Experts of a small language model.
Size: width 384, vocabulary 8192, 104M parameters.
Below are experts of layer 7 (counted from 0) of a mixture-of-experts language model. Rows are named router (the router's row for the expert), gate (a neuron's input weights, with its number), up (a neuron's input weights, with its number) and show model dimensions 256-383. Each number is 500 + 50 x the weight over its row's rms, rounded and kept within 0 to 999. Numbers have three digits each.
Before each expert's rows: a language model's description of what the expert responds to. This comes from a sample of Wikipedia text that the model never trained on.

# expert 5
Description: Nationality and country words. Country, nationality and place words in biographies and locations, such as United States, American, British, England, Portuguese.
router:423481514464542491520429492500484517518487459467531532523519518477472532482462497519409435514622552495510531395538481543422468408450547521565463563508401586470488488472461534532478598519479545497470502570486488524449544535488509481500524448430514503431456522494483541547533468556542477462515506483560540429539436519400641475536396474527534487481462467423427473455537389530507445505473
gate0:553487438517523520544460556505411552560378489463471612537448435511518555528540571498506562427445507441448495421534549511469474502543476525517520550550450486457509439512578553488523407478471450506451499557467577507484473538512466573502473444472461489520376409431539508433386493506536448463432488514514476460522509521465548529428531443476472474605568474468444431577585548506498441514471
up0:612513524496417492489449605426425468528517505512567548551532521491665488434517484467573546448527539445439434519467431536517474479475504416438498542512494465525496457543531471504543477480459535478427562469520560600455566483568439545458584456515454425387501339492545527540522439482468515607539503524511498546537552552508572489486484502550476464555572572486538465469603467479447438585420

# expert 6
Description: Sentence-ending punctuation. Periods, question and exclamation marks ending sentences, also decimal points and abbreviation dots, e.g. "Rola.", "P.I.", "40.37".
router:486480553381458531468506499470525329476457446505547502531578535415483507446475524429431475532482591567471439490473514459540496471600601498390465496543627439528396560555540489507416503509570470498589545488500497474430458486506503410498406477511578456515493511524456443499536516488467492509457482472439513527490456477572552554507475526479496566539515437518539546401473513480489508515567
gate0:467599430485553498461492512415496399486524511610466579608445489495505498543574505468489418465524445500541492449478510625558539376600516530513494523554459444435470553522552493520448541360518427542538471464521541440472452480583518473573429478517447466519450547334451518480503487454587496499460446575486507542527501568568494499508536474509521543465545542539540551444458501497422493631463
up0:442617537521517483498440565421396469530500475562500547476503455588537551554539498485510568515587427574499411496532436522502633403405520496494577514516553466459501578454457484479470512434577546503510537400521551523460413438508494473564554507488461395467508528451579500482519456519582497594563536530490539499517500523593523495466496488593477518470565500503518489437480480356404499519459

# expert 16
Description: Election result tables. Party names, pipes and percent signs in election result tables and politician biographies, such as Liberal, Democratic, Votes, Turnout.
router:469475479491498466499468491475637486454495543593536510511520566502531611579450562550496597386493559445505451530489435483526567528506506536527513523536525476470451540405430351533547547558471462525569413498570508397456513408512509497442567439528497508598487503515457563468539533487467429532497471540521544465412528474528468475504481634462503436464504565452463502499448439514491509351464
gate0:520472453510510418448575487547558528506516499523561400548628476537464509526568537543500540476378573441534540496450530451434522482503512382519549479504528529470463458578483453488506413458505473538481508448526459509457596432550514478500544511540515520478548495500414508503581524517460556519414488464492553511559468485459510480502583535535551371422490587513409476554518513504543530453466
up0:518544477421501523416455472567553550534546519497602453436514415495463449475438518510492577516492505517520633571473537515476455516520565528464463488398513502485496537491550486486445480445564538488461492535527440635487440507510452441576453551470491470526442483457434486490473484461489560527475425506538448413519500435495565393423533512416472514521447569535502472567516508562459535497483

# expert 43
Description: French names and words. Pieces of French names, places and words with accents, such as Jean, è, Deux-Sèvres, FRA, and de.
router:413481496487499456575454579441546502529505488604539414514562530458474603490510612498429480530514463493562469539521460401460506450553536532512481483530467555487443609575457598590569546511503466585538475537423504540481439432406506429518495474487543531530425523520566560568461582483481547484542570418531573595460560530476559413471503551490538524453570566572490441396524457444554501550533
gate0:562485439427488389504513369391432495499484424512487490457487501572570539459588505526515542473484478455520561549526499396562506461537545467480557569433539549540403411483454539501547451528466534556547493508507506486516494534510474488481527498434512524569509498496511555447498545528521510476469536438490492508505551542482546629495455586546490510423507431596558512504475521503510514561557
up0:477495474606467497560467516496492457394526600482574498557551479460530492522439619505521468477526457417471483497515578573551493557542521627381475428482473525477513536445468474533493562438499563485500555477519491424425460439541593533443591573477438548589504409531516600506525504559505593465521539490450588521511370500483478486470503564357435431516465549586455523509562583492434426628451

# expert 47
Description: Consonant word pieces. Single consonant letters and short pieces inside rare names and words, such as r in Kyrgyzstan, t in Honeycutt, Mc.
router:481500698564470527525425564496522379547476529470530461521520473386450532552487540573397549524516532537484497487499520480464501481420551494501457431498471496501503488496480456554605449572493568525487530414469544506509418483461539525560465432448439494483495488491497523511543484425414404489501461485524507559429482436465450581540497488544352494499519483484481566392558505504535466521529
gate0:554536545551510489540522448445533411479505484487450455480541413464411504523536538488460539499520563516518545506507520479493557428496451473490466434482483435476589491425508519549560430580580422519509483555553618488555465450412411462445423501550494467473493580494482426448443448436513456443540484455573567481612445417520436578531550512443577587470504544510563444453448528522537473466556
up0:485568490482515484442552427471495557566468497565540451493498440442492457530546530398569498500508482536490514464576556486530544518541491604500419575495484467500548552445532499451521535586579490516481496505598542399522461565486418500620474428560460459546457520501581525420563465495503545536568398566437458556509517553463493577494440534529504410547471477465378560513452416525454506480402

# expert 34
Description: Possessives and function words. Possessive 's after names and function words such as that, which, who, had, has, their, its in narrative prose, e.g. "King's".
router:497445441523471494491477429525468397560428523449474533545414527519542506482494534612504524514534480468487502595494520493393528503535644451497433477492487458496486539513463492517612569486502463540559459488453496509410492512491492432524517561496532467495491471469545504627442563521471555474522484471521557526472447404477541406506512500557462641496532346438493453560448510503400469548603
gate0:482476477487478514477428494431477424492476486527512556523483473587423499490490596415426428516459437464598625594543512413530519463589503506442559574480499586484516489592564470482513541533458475445464384464548478508452410534481434373511508571461507504514503480487481496488456535436513547468469516491506571542478436432497560485587469465454537505471495458483401573475539510555580509527467
up0:486398506486464422480518488384534497553508483501483515513490427440520562490430439470496498454464452465411483526491561502523504500451437517459445540493419549545495542494534548455417611567453434508507505528455466549515468492517566487489456517402516571449515479484462446461478514475549565448421493451438395431446548539574513498493425457475609534446374599434506497366536542448371519426554

# expert 46
Description: Table header separators. Pipes in table header rows and at row ends in sports, election and contestant tables, e.g. "Method | Event", "GB |".
router:467507500499469443612489422612434645533519537465517428523497417571557476486490543536460474473535501484517558427503515592456520550526525513484387511508486509489528587599541461506575540573548613522502519439461524499435461501415487529537478521482491499475482449535492488591481528639600419419459477454526450599465605451582484512540488551490454489530586493452537458497495439516549475524575
gate0:519560559493457423527520427489500517575596428521457548600501474546499457380537516540435480519539554453385476480450510545500532515547453548544541535409476461535466418519428458526491448458528602451509509494527503435566573535467467493486616481503386476514428587482397467532508388497516561483511608554450558488550477439594470575438498452524467460419503525436475439401523522542454467515550
up0:481416394441481420497456499480604460564615433526497533519466445591508437491534497574536499469414473478478488420463536591507549496580507554421470482531480449449469439419535550556530514565454527506584457586552577485517567572504486542494479462510526458576546542513411550457536465551581534531459526492504470447445437540587455469352536445421442456499485552503524514402404528536421555488497

# expert 2
Description: Commas and "of". Commas in prose, dates and digit groups, plus "of" in names and phrases, e.g. "Art Institute of Chicago", "1996,", "63,321".
router:499455523429552447557612530491426532482518514436675645541520511489534503526467523553522550429497571525493469478424500510495646491451443493520559424484534546373405518552516433481526425551456511510498567506496434507574513469551559589533517421550538450475510432437489496478461538515437448516502547455422485456462538500494438535531546485526476458528445584517444528530503565481567508321488
gate0:607477366533518490482513528527486423485572447471638497520524549471503572502547521484594492454420511477504495464508462522513605480442593450548469499515517511593520481502503518559501467409570525550466499537472545543477530551466421546495534538489630540570587475530451539400538467588553400554477563524566545490387443522539488472498535486397515526485489492541478417536487476437464464478469
up0:550506511488447568460470549471498491525506441360412517497520563383459495525468452481444528619481526500417538495471500485491491523554509491584519507430439600523442532388463540508549500594537434452374513457428535485490458473496533495465575538477451604504546476515483524533496525485448445444460455435403607477534509453454541483590557501426468445496462489499501461496492437497411552513555

# expert 13
Description: Definite article, determiners. The word the and similar determiners after prepositions or at sentence start, such as the, The, this, each, same.
router:524529515552496483563428512548481634464514531542546631493479530473467564544578479494388473512433552482568459426537420492602388552673485515509517455494423494563462492498530482469513487550572582450551516495456496424491474513452480460566583421471573512472455514571442488463434509488482470482469450539454522431506502461446480514490511493484449567488531565542421561456533531509494478578430
gate0:548494576481562437440391478558449562460519506593473538548490463556517518482522549601500542447371519494546394530547592472466574452539498467391527498572601600486559536536422538532432482413522510501447487487497422502600554514564499453555396521478505466534474575460414410549547554368554503477464585515534435543528462433530525518477480499507542489391476516475484474407577488472479476542469
up0:521415461473545458520463470524455527542651559498494512490539509497536580483504507483556601550541542482551509496488468533523483516552489519478524557465471473420551519482578478575517491454495461360499550555489439478483479494444588540564516512502468489413433465583521399397478509537441437462558444507578529447517461495537540508541481512398512462538445415445493590470404541538443492558422

# expert 9
Description: Linking prepositions. Prepositions and the infinitive marker joining a head word to what follows, such as of, to, for, by, with, into.
router:536450483393507496564536491480631524455516627411578487460437498528504489551499480531419399493484399481437545514490536465491492501485496533518541593527428553410428520545456451518481491596509476542402490488555427458536507448436513493545480592523478402483509553492506488499499408472618471555500441472491582540406515517532390587525492465511583515512581424558452555473537547412478504440470
gate0:494513497517455477448496490438534461518525534536482464465335457503436530554464467487548426484550505498448549507494601519536506449535484382499528541560494539571451408455496485458572544493519590492567433525564479430522580456521385543453574366500528399538436575437531586498501576434523422527497529476444523557426404505516519527632527458456538490490545450544546484529495538526528586396457
up0:490469580557578561491513481454557471461458503407521433521464525562535523489496569476477523352480512470452494420535499507484458410587579465490402438483531565446536455619560469587519506486586565451475499500483484485489399560497503472469475516411571556452463439577482478425480489505461550522451488432557545511447412436515526519541534544508437544493470549317489490500576470539461517525495

# expert 42
Description: Double consonant pieces. Word pieces with doubled or clustered consonants such as ll, ff, pp, tt, ck, nd inside words like Jell-O, Nafferton, intentionally.
router:478590554557549515535497500569479497519547475522403610533557509478490535557439455392535505596529557585578534465568389506384535524567613530498435485433522412534432504531532426467521569502507417533463541512492556450484466492416510586547511530502487417492464443521479482514454495562478508509503523469547540466498440428541526459522522507515448496462502495516482551547483539431421433479471
gate0:479523488484533515530508504463368577485405457591466483432420414580512468475501446466471431556567549548461540551501510438493468488475554466507430554584621514488562482520424464561593480525478421531498502527472530513546498570409449515541581490483451487497532554540480445500530462507503562546496495547576408550554452465475478479502508481542484477493487515522514570558456523525465538458430
up0:484426485490504457553504435464525479505603483610506557417557489422551605552557520476495451504494528434510507495595516556576574518455475510566488479509459508469510444437573616516445529522437491516449463498498550470439542435477506528566496559469444485514467522452581495593429487435525573441514465519537510429451398534420544507587508626454510514453432414550470481463412537466514443532510

# expert 26
Description: Articles and pronouns. Articles and subject pronouns starting noun phrases or clauses in prose, e.g. a, an, he, it, his, her, they.
router:574520595559452470549606564450546565473608465463456534511514394540526494452489578473643489430509455521464479511394552532517461441421584521555473467500498530532590560578462485559488436517454459511550508549482557533531481508608554446425437515484419507539499472498386524566529506431513498466517506555505508456505522450472504540547527533470412385442590496591538488460534499526470474595532
gate0:461519520540476552491516468445442435454437427367470522538545493523493552495492512477524514602490448487473592523519507583565431515458625448492444539540476478497573520464480492602391385454523514407501469427488459518528564451475519480452473448492427406463470539457365562491501485485465533517420578506506409540473611521554484522502442463489538525478435473455435581546534519474531505540464
up0:509503447569486535506441540458517580444579499475477527518503515580492539443530493502555437597548458470515502581512481592520542568516430534481570583488539560515518501486508620514587508447595475554532505532458587472561518474556459469469548467499498471464559554461547560621522549586565521518483491560430440521537556512502480419469454566510573551553490550431506540508485572484388500576451

# expert 22
Description: Table cell separators. Pipe separators between cells in sports results, standings and election tables, mostly after numbers or names, e.g. "16 | Relegation".
router:528560514526598563469559655426488551556589448550574532530497548458468563408514505491461278563559533521480488496549512442472544534482514494487593447583450508487475484462509497498507530474442542492492595534512508541548539510479482482519550657608505507445538498514501478473518456484441538473502488562491505400431513533459514513492508444545446501453543480569579457500427598391554521637480
gate0:545480480514471488595526558476445468544432451539503513447542482477492508451461530471525524519466591424465475556489502507363496451470548468461495508530452394505557460501458532566517508500518459466447492551574508531563534490494525511557550577516468470477457522488600524454455522459611563530420427447520446464429442493491558529471532436520492492470469513488541483483352514549460481525397
up0:476501585585585437562460500565488444457453562560525494446466530467441492557428481463632528532521530525507464587537443507495492486437588426560524396496517435527485470489447469552462536558522528486446510597600542558459538488547451539493526522512441439579630457469516484415423470508578470626503361524400518484471421462490560497502454476525505465514475444477524436503504471575494482536448

# expert 35
Description: Markdown table dashes. Hyphens in the dashed separator row under Markdown table headers, especially election tables with Candidate and Votes columns.
router:546537469550467535458409504510398426474464457474406488409461511527505422506510534438492591520427532481469517496576559551526523449442432418460522572569579545482561485502559510468458465410530426470473439472534457538588472581548480503515504480432508513529493506540589488504495459492523533538509571582474400502569494539602479379484523497494656540437434557507595433530511448498487471553424
gate0:520479442496607388453530583549593537495550502465553508426545575580464448462571481451509482513422432465431537468465591395510480511522481513500527434496523555474503509433531562518549516573491575518502518567531528475497609479513433546524510428551545384505460560401499506437559441510565451547506423390504458533487531494478565500525525465461553533474523482514508386633546545548554529463495
up0:498472527450448492502523430559534514474555478504512390497548520525537518572544518470472494560538474441544486518451537652408578536581499519509500521481483479573578548510455569555468403491538512471547449501481485551459567577471524429559517525488563483468506474496451420512440513483463496357480400500490519482421586462500502575667501494477468418567538475547561533437462513479476520537460

# expert 40
Description: List and table starters. Hyphen bullets starting taxonomy and infobox lines, table pipes and separator dashes, and prefixes such as pre, non, co, Sub.
router:483489543457473424504516528506446507470402572504369549498524554493486516549522434553471542501470399486517420474486458489536514467559530543480446559573460587515484537524490507466390493541481488564490531448466499541475437454465505507549447533528511405463488460527566549533372492479508451449568458511551503512520480535487485505507539514496462507518532515494428654469488478496505471542536
gate0:533519561551413436442525579545421431440315481479488382599523500481467532491494550484440502495492464546495453497499506461495487445526486486437456546464404507458545509503573521449493487460497473483515528536441426531448569518473445632527499465511616514509509409555489533508501548497437511534495551462478494489511507450460494439456460461551434577527530495557494457479441513523460542544482
up0:534435549459506490497524542499465504485426491522490591561549548454543564541550491540395526487553495467485496537472551418486613522540463414477415587479503487481524516489466536563447569496524428594486464425475410444477455512462421519543585477492556391481506484391526561458455502505556428455521417516495428504520512329351430507501593502497471546521497478450496487460447521383503415545477